Weights of a small mixture-of-experts language model, trained from scratch on English Wikipedia.
Size: 12 layers, width 256, vocabulary 32768.
Experts: 32 experts in each of 12 layers, 576 tanh GELU neurons an expert, 1 pick a token, a softmax router.
Training: a variant of Muon for the experts, 630M tokens.
Below are experts of layer 4 (counted from 0) of a mixture-of-experts language model. Rows are named router (the router's row for the expert) and show model dimensions 128-191. Each number is 128 + 32 x the weight over its row's rms, rounded and kept within 0 to 255. Numbers have three digits each.
After each expert's rows: "comes after" lists some tokens at least twice as common just before its tokens as in all text; "mostly gets" lists some tokens that are sent to it at least half of the time. This comes from a sample of Wikipedia text that the model never trained on. Tokens count by the router's weight.

# expert 8
router:139153138158116155083157116111031181108136160172139145162108155148104209132141084179116139100102122083169160167117135131106076117135083159167075101107186140153108108145176111110088185159209100
comes after: ",", ".", " and", "),", " but", ".\n\n"
mostly gets: " which", " where", " when", " However", " who", " while"

# expert 12
router:155099059186158091056150181150129107144112151145091169160125082109149160175150130090155123136117138142125153141070155129139066146134074200107094097081134154189132085148185110146079152102160135
comes after: " |", ";", "|", "000", "100", " /"
mostly gets: " lb", "の", " py", " cc", " Pope", " Str"

# expert 5
router:107147125152129149117141168096101087091163183110109176188076084188160072167097127129165199073121116083144132165102095180144156120131160122149161122114111126078141082096143065176075132178168151
comes after: "\n", ")\n", ";\n", ".\n", " |\n", "-"
mostly gets: "–", "/", "-", " Coordinates", " Genus", " Best"

# expert 3
router:129086139063072152120141184153105133145123149170082150177122109106130117135143119145132142097175125160125144123115199045166141106105143108097141126161150134092131152139188188109115179138206105
comes after: " to", " and", " that", " not", " The", " would"
mostly gets: " met", " issues", " problems", " meet", " shows", " systems"

# expert 18
router:136058160132092123118145141109140149116084151122100095151119098143170174110153065078158118080084134102107146155100145153069056147094079172084147093113111109099141157154193128186141119086143119
comes after: " of", " to", " as", " other", " have", " who"
mostly gets: " being", " came", " those", " come", " remained", " went"

# expert 0
router:172126120101181132083112104074116113170128114154074151153107128092107164140140067093154147093112083104116152088112126104131117129147144172092076092105109201171118105129127172159116112180136090
comes after: "201", "200", "202", "199", "198", "197"
mostly gets: " Mann", "He", "9", " Fr", "8", "7"

# expert 30
router:126145131112094161090160133079108085204172146170125159203118154124122130163153123187111147134135117168157104141142135103171122125187148140124153105116136146146106138138159161113098156179168114
comes after: ",", ".", " and", " to", " by", " with"
mostly gets: " killed", " defeated", " Racing", " yards", " attacked", " attack"

# expert 2
router:216152150124129184062142140093102118127140121144092109139070132150132147134184114164133158131062102125160157102076125131070142123103094186156115106054138149092083095167151137181110217116187142
comes after: " ", " (", "–", "In", " In", " July"
mostly gets: "201", "202", "197", "198", "199", "196"

# expert 25
router:167093150121078111098098150114145081096148164132173137178085091182119117180154090123151155117143073113106115094130126190109087081157112142150107141111154154094107067131142121130079147154139182
comes after: ".\n\n", " |\n\n", "\n\n", ").", ").\n\n", ")\n\n"
mostly gets: "==", " \"", ".\n\n", "===", " |\n\n", "===="

# expert 26
router:162136173182194120086117143187140127117139130141113138146146181132153153134149127150149127110046148116145175163132127081133098146087110211153091107134104106199112126181118106143093135101112123
comes after: " the", " The", "The", " his", " in", " its"
mostly gets: " same", " latter", " own", " Old", " sister", "Ad"

# expert 17
router:155118159078069165161186186108138098122112124135087168116129092134089130137153090101108110132131139135157104175125084136176137152167088150125115116105104130116114116180104087134148158113113072
comes after: " |\n", " ", " Votes", " Candidate", " Team", "\n"
mostly gets: " ±%", " Density", " ;", " Suborder", " Pts", "|"

# expert 7
router:145083128084158079116161135125106123176113170138117133165144157123125164138155115138128183062069068104149144184155145135084088144099108211101093114129128150185122117149167073147144122149102067
comes after: " a", " an", " first", " A", "==", " =\n\n"
mostly gets: "Population", " number", " Category", " Sheet", " population", " NRHP"

# expert 28
router:138097147098069150098145135134171110095123102123077136139124096124117134150190113149137117103101145151138081189084070081188115166175107138158103113114070146153100121158115080117129187150165092
comes after: "0", ")", "1", "2", "%", "3"
mostly gets: "″W", " MPC", " Chevrolet", " —;", ")},", " ep"

# expert 13
router:134141165102100153102094180108131067135087104167134132151144153151161116145051081104109174096109106124128145120108119110118118156116077196135089075118050152073133085117167132131081140160115103
comes after: " |", ":", ";", " in", " J", "|"
mostly gets: "$", " $", " $\\", " €", " tick", " Jersey"